config = dict(
    n_layer=8,
    d_model=256,
    n_experts=128,
    experts_per_token=8,
    d_expert=48,
    d_shared_expert=64,
    activation='geglu',
    moe_layers=[0, 2, 4, 6],
    router_score='sigmoid',
    normalize_top_k=True,
    routed_scale=1.0,
    balance_loss=0.00165,
    balance_bias=True,
    init_std_router=0.0136,
    lr_router=0.000743,
    n_head=2,
    n_kv_head=2,
    head_dim=128,
    vocab_size=8192,
    norm='rmsnorm',
    norm_place='peri',
    norm_eps=1e-06,
    positions='rope',
    rope_base=3530.0,
    rope_fraction=1.0,
    qk_norm=False,
    attn_scale=0.0884,
    tie_embeddings=True,
    parallel_block=False,
    extras=['capped logits'],
    init='uniform',
    init_std_qkv=0.0145,
    init_std_o=0.00363,
    init_std_up=0.0145,
    init_std_down=0.00363,
    optimizer='soap_variant',
    lr=0.00514,
    lr_mult_o=0.639,
    beta1=0.95,
    beta2=0.98,
    lr_head=0.0131,
    grad_clip=2.0,
    warmup_steps=200,
    schedule='wsd',
    decay_fraction=0.666,
    decay_shape='linear',
    final_lr_fraction=0.0,
    batch_tokens=[65536, 131072, 262144],
    seq_len=1024,
    doc_mask=False,
    train_tokens=809500000,
    steps=5800,
    dataset='wikipedia_en',
)
Below are experts of layer 4 (counted from 0) of a mixture-of-experts language model. Rows are named router (the router's row for the expert), down (a neuron's output weights, with its number) and show model dimensions 0-255. Each number is 500 + 25 x the weight over its row's rms, rounded and kept within 0 to 999. Numbers have three digits each.
Before each expert's rows: a language model's description of what the expert responds to. This comes from a sample of Wikipedia text that the model never trained on.

# expert 21
Description: Capitalized place-name words and month names after the, in or a date, such as New York, Hong Kong, Gulf, June, October.
router:470500525468537506491497512592508518481486466496496522466514521504467464475470465466509535471516575498522474506539440531484503501468470502497478530492556474503491481485483528553500549476470560491497473514504497485508506449469494519532482529488501490489398491514508536508492525482506515487505497476529477485514501524489500515442476510514513466499492503503493438481467487510471481501482489471472518476517490447506495467490526497498514462498545508518490528510486538461471485513499515502482501490516496493461545495514486518485479494491483527504538474492483468519488524525482488485517497485530493471512509511487472510483472520479483421515486509534465505500476469502514507546473525506502469474466492438506478478490494500512504485493512480521482495497484518508492515506547528
down2:514488527456509463526510500478520494482505481532506496471522491523504507466541505490472477468506513532517546502489492540450538462483547543485507485555474516516541525503490486475500498505501529487460471484459533512521545464525491467518494450484516501512446541489541523491489491515514507488500485557497498494512544535468477504492526463480499488489489504476515493495499496532526514515493464502473472500549557463498452482516489487458476499482510501465519464482521501508451468551473517458489495513517476482527500483501489492532472528522500511503549509496493467510521528545515493529488467463455535502502483479479501519483506501512507469435513507495513501552518534541510518494513512525509512430482480495493469491490505479493484518491538487490528498508488547507458443547504503

# expert 12
Description: Clause-linking words and articles in running prose: relative pronouns after commas or "of" (which, who, whom, that), plus "the", pronouns.
router:487533522468510495504478531475490484506488462493480517463495516522493565537497485536539501502521488515506470503466479527488500497533468484498509514489526530507519506483440490512462455513500479574503522505463503463528487487528506502496502514509442488524499473507505509480473506505492528470474505475476500502476523486473523486472466510544487471462486499480515468550473485462488495474465493489509527472523515511511534540550477487541453478501482488538504501521490494456493486563548499524504527482504469500510558538515489493500531490482465528525515516514501450528492518493481518456519548554510465482498477504503493481497460562526490459501505508505481499510520506465527485511488542466464509457471475496486516507491497515526522497503453451558516526487490530470494522518537498
down0:463490540510532488467499567465495517485485492508499475535477515495482519478558544493512487505497532461502445482517506524539503529493539471451543523450514512491519539533533529461485495552544510520482524495507472443501536484519523440478489533497510513496534505491503486453493487487477520548500481493529489510509467451506518480492466499485511520509501480485496529514504506533470485488496490484502502496551493537495506494508485478501499473520478525511502542479503486518491507502513501499529497467490512489453492490461470472498447504506442463547518483522489503480508530489469467496516524510465524502526465529475511496479471498528464536509434477518547499497533511532474456543531510523468462473517469494491495505473537463511503522490481502456481502480508537483485526498521495

# expert 27
Description: Finite verbs and auxiliaries after a subject, plus head nouns ending noun phrases, such as was, is, belong, occurred, policy, development.
router:521499551518494489477479499496508519551520510514445510524520479502504553488516480525510534507549522546511478489491524521475506479482478493486490517489543470540469488495496457518521475469484529568555508522506493515505478460471530532492489532447510453498523498507528519473478487504498445465498512515510515493486511510448513428538467526524489506508490499530540491516465496516483468521440453490493493502523505517482498557528476470518492473499462491522518482509486488494564543554492511516491510485508489494464476532527488534523517466495476524484515516489514493529496553511484496483513497533499492500481501508514522516461494520542490512470475536511475526528509489503467499519489534474503482455480501497503498463505476554501494514478512487480545475544543523465496509522460490
down0:468504494477515460461483525517528520511517530515458486462479494518529536484469492449514477498480507487485441484505526493507545516526517514510449513466503528540513522550529484500500469521488466507504488485561486498485529495493518483474477517487478488527477499478508493480469504511512504512472495504539440510496561470489503499523497507529560467473511487509466532512480524470491462491510482472458538500518497494511488533482471506525485534571478531524444497464546518513509484438484514525478508485483490497515497493525505487470495525491511513437483472493507556489468547473524498449461497526511523514489523527482469464525491493478489476482518504496535487483513493519485501552488500467497476482462489508490538555487519536506531517488539518479487484518512516489510543471536511

# expert 40
Description: Prepositions and month names starting time or place phrases, such as in, to, until, At, May, June, and words following them.
router:480493492506525530479541533533501511516487479518459496446514565497499455519464480440502507477516541523529517528557461502436457475505460517482493534494514510521518484469501523499495490493460510497498516511474490472498562480491508518565514527494475500523442503522524524545495501493532496490487484464518492521481461513507485489493518480505474494484516483499524481468485535499464484512474490495508476493505499540512488476503508459524536528498518511470482507498490529487495464546480502522459568481501474502474510474544501503524485517512502521531497501495471501504487488523468483489538499439555486511483494529483488539488468554515470445494510504473493462449522510545510498529468536481514472495455512464505520502495490478437502512511521482503484471504496504520495545511508494
down0:482501484545538453482480461480491492534492504508524507495522495480473473500510474526505498513484501463500478499529477469456525512464480456517521498499474458508475496522538493589492527477537507528497510518467471519480543456481488492485497469443530509500508507503509492488567488471487472460469469507531485476498462501528497526512519502480517523506514488504508514581511511539507472510492506470512472485506520532483486514507490515467507459487532535494500454461483484536505478491490497477524513485484509556479442466509489530515515537510486528527493467504522474463494465505473499518480488491500538505487481486495507550507531513511521512508501498508499439485497529501483469501478522488459482502465495484499549492521474476494501557567550491486460512443491518514513519503530521

# expert 15
Description: First names, surnames and surname fragments of people and places, such as Martin, Clark, Johnson, Ken-ze-l, van der, Gib-son.
router:477455543496509514499470500484468525495486494495520517423560569528504542512532489556495515509477564519512504491487471524491491487488508504476484510481458488533516483499469509481449480482484498498547507501555495521553514466490483528562492508479498514475498500516488535540471518475499509498499544491503518493548509494473491473457500523490498509478529491547507520470520460520506467522490511498507478470487491505505501527541475477556493494502449488487498471468492510498498487535493503482479539541515487480472522496512554527548481530473479509495502521488563481507502524510505520503528485504500470504520545463494491450497491491496511462519537528465492459513526491497448496533500491490465478476478492438485469524491482517459517488468511489521499504507462520513507480528492522
down0:500492535458489515475480455506472503488507504491505526487510470525481528524472546503493496537515518485510487554482515542495514497496456506491470527548496489457531525498519480512471498528484486451487446491482466522507519499471466495459517486467491506531523490504496543494491504499502490534487497473451493575487503536487521522480488472516463524517525501516537510500477543481505491500498468489475525502501479505499561485537514484478494515449529496469467504521483491475517513503485486471510515486472494460470505529511462516464470478501511456543502522493493491480473510547496394473541487503480516506496525475469544506487514441462517530502499509481457504537483458509525531531541504500438519490497513514499491506476530524506540506501532500518528522470482506482455478488508503

# expert 29
Description: Determiners and possessives before a noun, such as the, his, her, its, their, and the s after an apostrophe.
router:543478511476511506482478531519495529501492509473509476510481463508451488499502497497529559502511515499509500505499457511520534509532491537450504522492562515498524497455464477536500490527507544533514519508439521518503508496494486509503492505512460485521473507509507504468502489503468523511493522514514489506497537525492498483507500537540483509464477510466534510508486480521484504523479502471514516464473524479494474440510489485520484408486502489571487517511533492417498453499521520474547509444512495505516511527522492483520520482470478522522533528486486486516492503519502479470509532511521475472529484479448499515523450486488514518478503532471474550521526506520507503503472566535522470490505469525531468482502489507536528477493465500540512464439519513504513530519515510
down0:443493531518509515474453476462537523470520506504529494535485462541486482510469453507471478494473530497511534523472508487488510543522488516509524547484515497506513498489498554484496446511529480489415501489481495512466478473521514482490500479483488544517530523502509474512567480507477482469452527514495499464511523492495516491534535511479525472540489553522469505530497517509495520497464560517542510525463479557486462494491508522484482519513522502482501536472485508474493508469503474496534502515483481474467503491499493492481513521543485476568472493509529490478536513519492503503523554524513488519506475528476501503501503509516485522505501527489458525486474468519528470533511484485506472510519509492493466539550527522497507495470575486447491502515504512508500494455536488

# expert 54
Description: Final letters of French, Spanish and other foreign words and names, such as française, Lacoste, -ía, -ón, before commas or pipes.
router:536507556481505496504465536467505470490488501484482493500491479528511507523507502523495506472501507548529503486555458489438472502498474483478504529481493516525475484537487474537526518452498498501522510530538494523490515496491504531503510520484476494472510467533577503458474494511493457469457504498491486502556518496480487501486492519543512451540535501491505516482490471522483474508486517502507500447477541503512503493533502475525533489491498533533474524520458538509523428521521532491441511461494483502516477496521524552494491471472493520552516526493504481518459515445468486505471498540504464507462491479521483479501544506469511490483499501470497516504462505458528480540494540496495501496462537491472464470549470551476503498512503465511515481505506506494475490529463505
down0:459520499519507514452491514511512507514521474491496540471556547519440485557523513503499480542432502458506477471486488477509482524475484549521481498453532494526545483482475487481522564526556492451493486517490510510496526500452507486491515463511492499523481539496486504506505513478509469504530495508504471483508455444497515487514484521460476494474481484483529497485482479521497498535487507513472528530504479505512518489511509482478483495485511509483505486491508547506519584484553500493487526503490508514492500512490512462465503521452485517473436523495530526523462501524529518534460520474508510528501522481548456448518502474534485473510468470531478472533491506498468496536477476498524480486474520494460526488478498487533528498502479506531513512523451496513509521515467492

# expert 1
Description: Head nouns after articles or possessives, and infobox field labels before a colon, such as years, father, Genus, Draught, Recorded.
router:518519503478511511504477500527559524497466486471519468435518506544507518492523487477435530510445540464472524514482467525532478504490506458451481507482532480498504493490447507500455533522507503519511478501464526426506502471453501518503506518515498474493458512502527495505526520442505503499532522561504496521524563497527538518507506531560504504488479480442456495496545521502469492490531462490536498500472529473496530488475519514478492503496482485466511520545528541471480485463532532507501460540493474467495488512519501515491515488499480515493517524504518513533491521531468522493478520473528494488509539507471508472511448497515506493451519495456471503512469498464486542498506521504486488508485483521525531496460483509515477524485513515536520486520508508494487467509471497
down0:498517496498516490514484498453523472423480513474482501498540514488521522492536553515504488544483512475486502482513506495531478483490480464503454446480454494542507484497521480506479521487497465509516493482506504467547465513525469474492515459457479520510502498496477525460554481500473496526492433504523446484491475468519537506518493462477504499506555464511509534553475532486498500471467475503508483508498456483496467547518508507484505505466541506552517511516530500492503504488542504501515517535498516493504468487492496472545505539491488500484439513533480488490505471477513517519464500526498530508522507511500522504478522479486532518525454546521519525469513490479515455486517496450511521433514494503463471522538523504490497540560492507507481533544516526521513511481492502

# expert 39
Description: Line breaks, list dashes, table pipes and heading equals signs opening lines in infoboxes, tables and lists, plus Genus, Binomial, See.
router:499531501478548519477486498489479541547467452499480509472519500524491509546480496535483505474474514527477513513480469555464454488546495511499498515499527473491526514472477503474499533501515481501517547482533494459517529481504494506491554508527481469538476479516475517502507538520491499450483520514493490508475502484491520471485553485525523515472494509474504471507502492495512487456475487485542516479494537464508508523492499512500480490512517501526454539545475534477471458509497507507527545469526482474511535549501517506520467454509510514514488515485515469514454524510410498502523504534530477523480503489499475488540522503544513523469500549523500564480492472519467548517468505475479507462493526467532515496477486503456469474482501491513503508482526532475526527520471549
down0:499493525498526492505504512518503519457457513505493495516511512493464473539493508513458461545501513457529462440523508499468482472446547465515502481463526518506509526519533527501449477486518490465499482498473509461506473469446501483459473530551465489523544504475509517520458493504486494493468459491525495499462530519472520499529458479466502497552515474527507489526465538486476505475532485524507489474483487516503531510497448494518508534525514500494502509516511496464469479485470464509485480488511482515465502501517541497489521489512524532552431500551469470489471501448496539505471491527471536525509472467506526517484511501517498476504509472481504513537541537531493512495471514527494500499508480504545491457521489526475539511515443497499501504493490510527519503435482501

# expert 56
Description: Prepositions, verb forms and particles in narrative predicates, such as to, of, into, using, -ing, out, support.
router:447545510457509524500485488461505498538500501542485534501491549498500549492488479511454556517510523527492514526501506552513464510506467500502469514484490505487495480483477494499497495504478526481520511507539507478529542483456483505513460543533514477491498478514516507452436472481489513485535527478522529491515515491459436500487496541490514458485490478459519504547526484512488501519475488533517466542523479500508505516525469478595529524502472471515518494493492502507518506514450507487460512461516458470508497516524496520492505513498447515505524505472522517514508544497439445475511527508499473521483511500502481511493489521532484518482529465496496481496498481480467460539463508533519491479460522518514497487508464528462513505512505471556537466512470529508500492523508477
down2:549482528480484456447509535505490519492538514520493540472495519492491440490488440537528521480480472475491505494490492533482520514497475492475465517499487505514495482542492538538524531486511490449509525505517450503511521428520486519518550503504504463496484505504526505502531504527514531495546504520491537478521529494525499504534515463471549497512482483485493511494490451471503501510553455553500506522492453484512518507460492495517515505525489526454469530458514501541491482521498483483553497511501471487514494486493520529494506482535494478494511505508495512480501483528498485519526508505488506472535475485489524526521477507543493514527500488477480506502497529433514535485556499519471471520501528435563516505506496560491506509487497483436557506508537479500466499481478501

# expert 19
Description: Prepositions that open a noun phrase after a verb or noun in biographies, such as for, under, during, against, on.
router:451533495489510545534514528471521515505437497494510519503494540486490543524508453500502515496529500514532568495494505514465459495513470542464483513483476484496509462491423517482450491474504518496520496480507514508508555487444496506523541528514492477473502472545532513494485491458554486489499516495484480490548510473513498460474518525498500484483473510492507520483575519508477476528455533534557525523503500517500478446545469471575522517486502497472517474501513482483518465474502548487540461465504470508465499523521509507527492499478504508500514497502469492529524506521486480483538494465503501485489500488482518493482523524561530488516523478525491486540463523489492503499485506505509484513482480474509530524504470509496475496499537451523535457482494501489512501511501497
down1:521427515474524530525489522513520516505465481470477486514481516501533539510537450537507443542481475508490474470506485507473520503484497484544473494509488509493491487438485540491479491474497455452498522488480476522494447466491561512486482447522469502438472500480501509475493483423507499524541470463516527528504509476520493475544537539510431508521521530497475515483524490487507491517512510509506467482493479496492505523511549477498528513512514509474516470506535506541486494463485514506511481454505459524506539526487500480495511511481485525507517470473493465510459499486512512513501496507517537478511473465503492501526492483469532479459480481474489510452473510538525533458501514491496533483480514524502500555517466540497474482470497503471488500515534472481515498487471529

# expert 46
Description: Middle and ending pieces of longer words and names, such as zer in Panzer, act in interacting, ing, Commissioner.
router:529501531498486501460490495555498494496492488526503477443534521509471480510462475503487556479486489469509469510452478486414488501487489523496459508492508518515444532515496537517521502495524492489562428517477538512519501488494471527534493536482484484518478502510519512473502512529603494494477484504495529502480486526519470490525509472493494490514485486490526483481509492490466472483503503509493488489519490471543460530524455465536531513493532489493544531500501507525508490574474504516488532439503503477497531498510511506517471471499470499507522558468465473539491482480476496466506537533504449521498480503508495486491525498505508525493529476543469473493531483486483507507498490519513451497472492497541489516479480496486514479519545464500506520495503493507550523516518532
down2:476494511470507469454510525490507519524486478521494468495465506497492484506485460507492507553512484500523509457433502479521561525493533563503477472537538511494488501513540468470522530471495465454476519440494528476506503526491495490455490478534460481491499519446489540501510500551486500506505536533483473525501503545507493479514569527493520536543518503464503500501491559520543526459525482468513512490504538526522504539554452513494489474460529501494476499501496525510516481473488539501456507495489490484511498513509481483524538473483482506524513514518488466489496504530524458502486496565500551538472504511492482532535501487504513505479540505512494508509522486469489506486521491526496475461483516486507493513509490523494511484463515496535512513496488547439533533479506528

# expert 49
Description: Verbs was, is, been, became right after a subject like It or He, as in "It was described by".
router:452543521534495510467522500463521511506496446484466482509524519532517540470531447498498517489466519520500508485475501530500479461502464498492502462461440517489504449535506501518469542471504477518500508491512477522509513476471505506492497520526472479468482504519508527508481467434501497462451527514474484515544471530530489482488518484544495466521507497483542506492576486555472470513475494497533530492518492494521479493486476516510478512514453515483551442547531548474470503463495507490523503485510499458484510540524529509535552467456461512537495498480517476509481516490517448471521488472500493487492536490505467469503502494514494504494544521484515499508484511467475519520487510497524496478450515512498525505488481503501448536492526506532501461461498521494516508492490523
down0:533516529516560508547447488497492518517547478492495514502518482520492504502540514488489493518472526503499476495507491549493454531508511475510534532490430533481500492542457536503501497490430487480521497483477490498530483507490469508489493483491486488518520526449510492493513522447499499492523536470467489521491493482496524497526480491514477510432524509519494498500526492504483479495549490463471495523532489497516505479478510501494498518441475495465525461490534510522486502483581491521517500483516478443483504515505482482483495559496484515495517499493528462507485471494548464477522492517496493505474552496474464566486489497487488487489511476510507534521558521457478435542447507484532453468495481473485525489498500504507482540493524492473515477529483494499463496470502519

# expert 41
Description: Past participles, ed suffixes and following prepositions in prose, such as made, built, published, powered by, of, to.
router:473500486476567489481478463457470497519492516519479521510469507475470544482487483501468538513514517512501549524530512511480483494495527512492485522479461519494501460506505511530510457512459498488518489490516474535525502484444453508499527514521494481536513437532534533478480474490506505499520544514539517485504494514474519473509508519501496473452501476442495487496545486497476487537431491511483460478474544499519496488536440447540536498537449525498502507505526465464506488525533521479520509475534509491524506519534507508478510496503492525474514513514495473516566502480499472498532490526518450511484497485490501512481516487514458512515530464500499492499463481505483488512488510562504475502480508508499473473470480536444528501510547485500542450507522503465492500517530462
down0:515516512499473494506531516519463482528502468533507494527505517530454494469470480444502534505499512509502480530502532536514498536538416534446529509498537530481503517528495500489492481484488461472515511463487526492500535472504520466514514494525506472502521520510516475515478465536480538518473522532522487488514505476485549496478472499512542518507497494520487493521444501513483512510484461505497508484473469460513464540449446449524504501498507537454482522495517526489517493515474482513538512473458522463481511526535505497512469475494468537509518492507503495497486437485509526524529498502467504536496516499441478529517493496575511496512532513482488441498468461494504476539503525486508457537462528478515509514502496468501500546505523508477537545492481505533476486495530506

# expert 60
Description: Interior pieces of English and technical words after opening consonants, like hurricane, botanical, blade, buccal, repechage, often in species texts.
router:466484488495479517499489482510508490446476493559493507434507489540494492526466500508533497543535483490523466504497489478484518481467484503513500492482502464491511522460501525538530471477486497502508480511493496459520511499467493527545487533514486505524487474506518500504485495496521477459502496501471537478521464503443459469485454489505509487494496467534488496513469499542499490463449475484496518469515517473554516534508472480504478488538476492526490482498497486490503507539529507483499512415518511478509490483509512532535505508453490496497494491454517469505472508484506476439507483526494475546494577445503482451517450508514506484485520504518461498499521483464537493525463529529486516457474455486487469484494480497469481489491521472497475468476482473461456492529513562
down0:493529528518495531485476481500480537504539509508515489503519494494487471441468482439525461463517484463516480479534479503446500505507511493520480528510486479509524472499471498502488516521517486526488551479495477508489491483446485511522466531460505544539511479453477535497508448510519499472478500512467478545500519532530501489510493500501476486476498534516481522524467486438511473486434509531484506476472473526516525465502431523501511547501514538509516528491491479487528482457473492486517500517508493537491497513514487493504477520530484480494479491488490482496469567522496522534442491560513489475476500538469501494467506462494516480465484509500491525500499502506505543508509477456486503507524458466501445523442496547506507537519524500501486502461492509508503534460538538

# expert 47
Description: Consonant-heavy pieces inside rare or foreign words and names, such as the g in Sigma, th in depth, and underscores.
router:477559475505534521491492487508511534517509530514490502517544490506499472508505479487494506498481494499472512497571506534461482506489514497510481533487506536520442482497516515483475496498498490482522505523487510478518479478455468512512559523491515512524426466536539511463457517517498527475484513479515498499485471496503485466516507475485546481450475472485475502451526473487489500511516500438510479518511494476566501514509508511480485478500519516495493518506502512481502494491519482482494506535546527464464525496515518501558510476448491530459480515496485486506490530471510508497525537478526521526487489458468525506512522518549494551477540502506465527455578506529523521525474475480504453485493511514481466468426494502522546492459510499500503493470480510462528512515508530
down0:494469506508478476499537504533528533474521464490447519489471527466540517521517527487526505514534510498510491467500516503467530487481490501520502481507471553497489555515533525474494500508503498477519502475513486477573517469506526513467530528511530484501538511508485527471516498507511489528459523515476465501494529510496540473498495491488526514483545473476496432507453538493538487493485491494502500461486487511525480503455547525511527517514531511467527517490523451489528515465522463526497467498483459504487498481469498558520451462551499499523426484511500537511479481475493487465536507531539508509524516533527446575492503479522503498499514535503537484515529490514526511471500538479476511525504497533501510534500483492507524496533471515463505485531497536488499511473502458

# expert 5
Description: Labels and first words of lines in infoboxes, lists and tables, such as Surface, Born, Died, Preceded, Votes, See.
router:523513511514513561444530535540513521576478424483531497497478542524482514478572496491469552469507530494481511499503508493466498488560472483487467521490509518487498518502439484487504526446512518511523486534463513482515462489492491522487477525511448490511492485516515511512524528506501480481493490493529514467518505515501544502464541508553484462495499494476530488507552517515485479484507510481525491516459496448517501459506512477488502481496546480507538529499501486507514486486474537506509506547509503508486533505509507523494464487495500526509544541494507519511526545526470502491520532496489512485475508491516471488515542517492537509467498456461475539500476496469503492509462501490508520491478454501501483470462480559487468534479492491508466486472514538475466516505491460
down2:529517529499473550498483523489539563511517452509461517500514489516479502512504506507501520481498506481476499529502444474478451482534478534488484518517569487502490532520524514518428518458498486515524492466531488530521485518505508528501495533519495514521546520488525505498501499502529490492454525541491516484496500490437519471506476476484491498515496487473559476480517535489498499529494473515505466493478504485555462479510468473500498555531480497549506494507549489500466491522512511479533516522508491500541562474513498545503465496487516541487484512463465501508472503529457460477512512482472553498523465456491452493522467522490507466541514535465523496473499465476472523520469504519493487461490503498477524503496482507515485535460517504473510509481520483521518524493551509

# expert 53
Description: Country, state and city names and final pieces of foreign surnames, such as Pakistan, County, State, the y in Yanukovych, ić.
router:473500513493531523502485482493509519499465531495456520548492531568503499507539478524485507475474538513498499502525512539466473527493476489463463508481474494527539476463454505493464552486466526504504477505519449551546532484481512527469482514475467478486484481533519513509430479494513472483511526463456526469488487510515465483487552519518474470512498478485536494499523509510499497528473498497502512487455498513530496475494511476507509539494543490494495490499504508454521481509535508487504490436510489492490462476510585546545495516439459517498529510515555484487486555508496497510524476482521466480519508463522506471528445492500533466473534497481503493490533522495499504524463498443505501479484519479512512516497498532507485495487495480510505502479500505504476517510464534
down0:508545453496546474509505475482494536500502482480488516527543501506457500529475490509516497529503520478477526469430549497463443489525502506498490474490531478562493492553489500544493491496516508506456510513459510490493459527518535503495483505508534515522520481478507501483542463511476493476525474536522541505490517539486502490492483515500460464528535457483476520515495477481556488531502430504484500463491494554459504493520534484511506501517506488499494499538485472482480523503490511469518498503503501502473468526463510496509490496490481463456495533517505536517440456507533491491474497462505523455501506515467490498486495515574461472482496507495511499532511484486504469527505513438462513511512530510491478485533482470533485531490502455537486451493503491493486546495527524

# expert 28
Description: Words linking people in biographies and credits, such as married, daughter, wife, &, with, featuring, plus commas and pipes in those lists.
router:495521502500499515490500488497506545502446491495513487509498536511501555490525474461444508530467518474510523478503497528534526481501508484482505476497449481501523481486502452490490496488495501538499504490489498548503570466468470503491530526527499486465487484512494493545473490459501556465480558506511500519558480461487496479484529497528511467509499503467504506502565463551478492499494506487537493514488496491522529439514498513510463521518467504484532506502543532468503436502474523497562530472531465472515472519502527485477486464445481515507494515476531499496530506483486464484509509467518492440512509484508498472509519494515527483478519451507506502566499495475477491500485496503502488487488468475520574529457482480467484521508499472522537506512494499468520511498508537
down0:493520468473490515517513488527466513501494480490507491505493546502498499470501484496558499515495537505521504495516501508494497502507468480506528481476513482520499506497497525506485538522506474509511513464500539479513502529474499459492510547516480480503516504465519484456487421485462484498482519555493474488436557472512528516505524500500530473519542498476491483522490496503541487512517502453493525549479482495504560557496515515501493549499505523512499506466479468457501503514502507524478478477526480477514489470450472475441451507435517478488459481495517486465523465495509497522496521525478499530495490485483486477498470503511460456496511518524542511553531489532477433465507486462483496513499498499532494508512495481549559557503525487527523463491520484493492570513476489

# expert 45
Description: Plural suffixes and plural nouns, mostly -s, -es, -ations, -ments, as in signature-s, members, teams, countries.
router:516553534489509494499501526543509550540476503532523494471532534488505508496519500491506548515462539487481495540486515514494494490523498464498478551477510452480468490518493499504480547505446482554518519504515508496522494495485502516518515538466512454495523470493527535509475482520513465495542520477541503497539480523471494473512455527554479455515482483510564502488465483522482480498469503482513490467461505498501515505527513494535512452500506513514478514533469534510562513530537512500475512486499498493513518514515500519478476478511421529510490523488454502523474509464464487527493543491503500483464525472500507539457531514501499503454475504502507538510479445530536460546489501504509480453478509493539491501501486517508498551502512466517534500543503537481524516511519497
down0:474514469516500520424508434516500505492472470486486493492476543490459541494481544494504472527533503494480537510477524513508479490486509516491482510478488488496514533515508529456495503545479514491482510541504486560517525491517483460506507500512497475483488475419485502495481519498497519516491526465482464543491511485518552488542488472511495492453498542478508515520495492487509497512511492506505535459552501504469486517503486441510462523468506513449502534458430531477517549479566499486519507502514462522454518477517479482470478490512476535513529502486498499476455534488506455528497557507504507483506508511495435481477511484547498496502492524468488480519540469519474485523500521483499511478489469492529484450502502517491528502513496500482487494542536484470497505489529472

# expert 36
Description: Sentence periods, line breaks, heading "=", table pipes, list dashes, and infobox field names like Born, Died, Also known.
router:526482518480485506478495536488519525596448458526491504530529509519474511496478452514452550531506504512519529531461481489520516514517491478489495496463548482465517510482493491523529517496487540508484480515483483471490525472458498511508476527485449466550438478534464518523482523498467470463463506502496482499511532527485495492471508545560492490483514503481481495501538467499502434473509474485506509474509519477497551521510500500496525499515520473509512509529471481462497530512479504519483550485516518467488528526542498529539504475519444528512504526501497460516506505480477487465565493526512430487500527496516467501520525493504488516503499522510498492476524467493464520511475490545500510493487538506511481492434483512496502481476517507510489502476515528473471493527516480
down1:512475556483462517531477498505505459518537482516508499467521502511439499455466513517496528556539518498508490492544482526546506474512464536509508488480464527528546485466508508474523504549513475490462481520484521445512470520513490454542525465503476527471474516527503470470471501468507505536507491477496487484470493491488512520523532503488500493526488537525491459489524548511483502509492493502510512546473493515495508511509492492470480451507539491508518523526513475507508471481510514475547501535501500501492510496508504460462493493481497489531537455481517498484492512493554509501480539528516508489549495492440495448462474512486537487531504483472476497496521503512539484506539501526463468491537476469507523492490518506449481505525547475432514528489475507432507508524492475

# expert 7
Description: Hyphens joining name parts like ABS-CBN, plus later words of proper names and places, such as Hills, Stock, School, CA.
router:524482491487543486469487507479475516466483511518445496541531511501512548487522476543508514493454539550500517472551496495442528495481519496439486518486541463509520487506510502563464483503475519494514531470529541557509532464497485524467553501543498496472481486510519519484491513495506544488516506515506487510518467471485468490482508518509485526448541476497516506447540430492489486529500470479504471473502518524526511509523521495505476522502479485478513532489495495507514474521459498496525511507530518481488463506533551524473533489453491531509508517488510445510520515494519481505515496532520480489476502494468518478494535525511488465494516498495469496536503509515495509534478522530512439469502482493524510507488486526456519506487433496532515492520486487474497478510551450
down1:533485513509487491545522501517495508485525470477517496490477545544473516529499513458481494515468497494484495481481497499507499495521511514537527508468468488472485525471497474525473489464477444478524531514508485499490437502454492503494547467472478515522463515472535473533473505470557517500488461460497486503544532444489472489525453520443486477478519500487493509526500514525513492466495503485488511511495477505510501520526511503489501521528531506521522478534474500475465502505479481466495458507524534516464490455483509522502526534492541494463533512464513478507483523491545540504418515534484481460516480471494517521464478530444478494528528491488538529438454489506482507516480487474478505492513449475454457481499504531499486494490508446472496492464495490526523479503519505

# expert 8
Description: Final word pieces completing proper names, compounds and suffixes, often in lists and tables, such as -berg, -ton, -er, -wood, -son.
router:514515522510489508528493483457462496501494527502472508498525529525483513479531501573456518519475493498526514468480454492494505502522514525491471523487460475483547500537486516524506516481493499527524495490539504551479519499513443530508476507475477461516519469518518522518474503467498474477509467533500527513594523515420493482511489546528550490539515483511513499546485464493470443486458495535501529443474511498504449507491489470513502451505512484520517516481507500493526491532524523514472517497523537484528519517513522555502512520461482510517523512485446500512471487514467438501514518482492515478518505506488502515492507515480510488456517484481503552526501484461510513517499497527502471513497465478502498473508488561464528480500533464525508521480477515488491482526485479
down0:473542495481507511501471446497456502523519519499507518479482537494497526495486470474486487466484520488458488484511486530463535482507525512495490495509518498501493515501493516515473501474531506477505477478508537522539515515479510522441489468507468482520541436457472513439504481490491488521538527453523438523508520522506491503513481498461560458488539466509509530532472483491513490454492525481537507484494492508505531506517471483480507516441526497457488453501460484507508485508513536490516529519510508469483503493487496504518485497511466437507491487525522498494425486495484508480495507481501519522498543524513544522481472483516502523510541482515512543487493500524475490483506565434482488532477509506525467510471542543487527506496445512496500549527552496518490514472524522

# expert 31
Description: Capital letters or first pieces of names after hyphens, brackets or quotes, as in Al-Abud, Zia-ul-Haq, and LaTeX symbols.
router:526462508475518541487501512509487504487495513463471504484485529493462554472497508508479555459477522500512472514527475499503488474543503515458498524487517542552565503476506515529525472515476544496511465497492442546521504507531461510533503507539474456499505503522516531529467468494484539481479549502499492507476505565481517493497510554502495477513496464475494501498480503521517499484487506498493524508479513483550485460508509465513478484516527472526464525513514468413479474490545518488503533495540462506514562503513557493479545476485499516505516522481437474521483490521462484490512522520527433495508509496498502492552464505544478514501528506497499482480499477476481519514487499485522461505487507507473510495477484513504514540489518493509536490505482499490536528505468481
down1:498500504520523512558536488482493488493470465517491468525515544496479476496522507460525544519431456512511503471498538449549496509506462454550536488463521479455499486460485484509506501481526427474491497522489497509491444524461528534550518506526492486495471487501506459519465508482492528506481514485511495471540509481519495493514468489487478537515490511483498474493511543503483491478500443460467484509541516516471514514501541530476496464507498517509524525489474502484482519506450495511498517463493496494503516514502535493501519479491529496501505516498500484470476495491519496489503552593503479482490504501506527517507528494496493499466433540501482502494493508516493493468529556471518542508491495520484451518469511492492485509557542477500448497492461522528524478515495531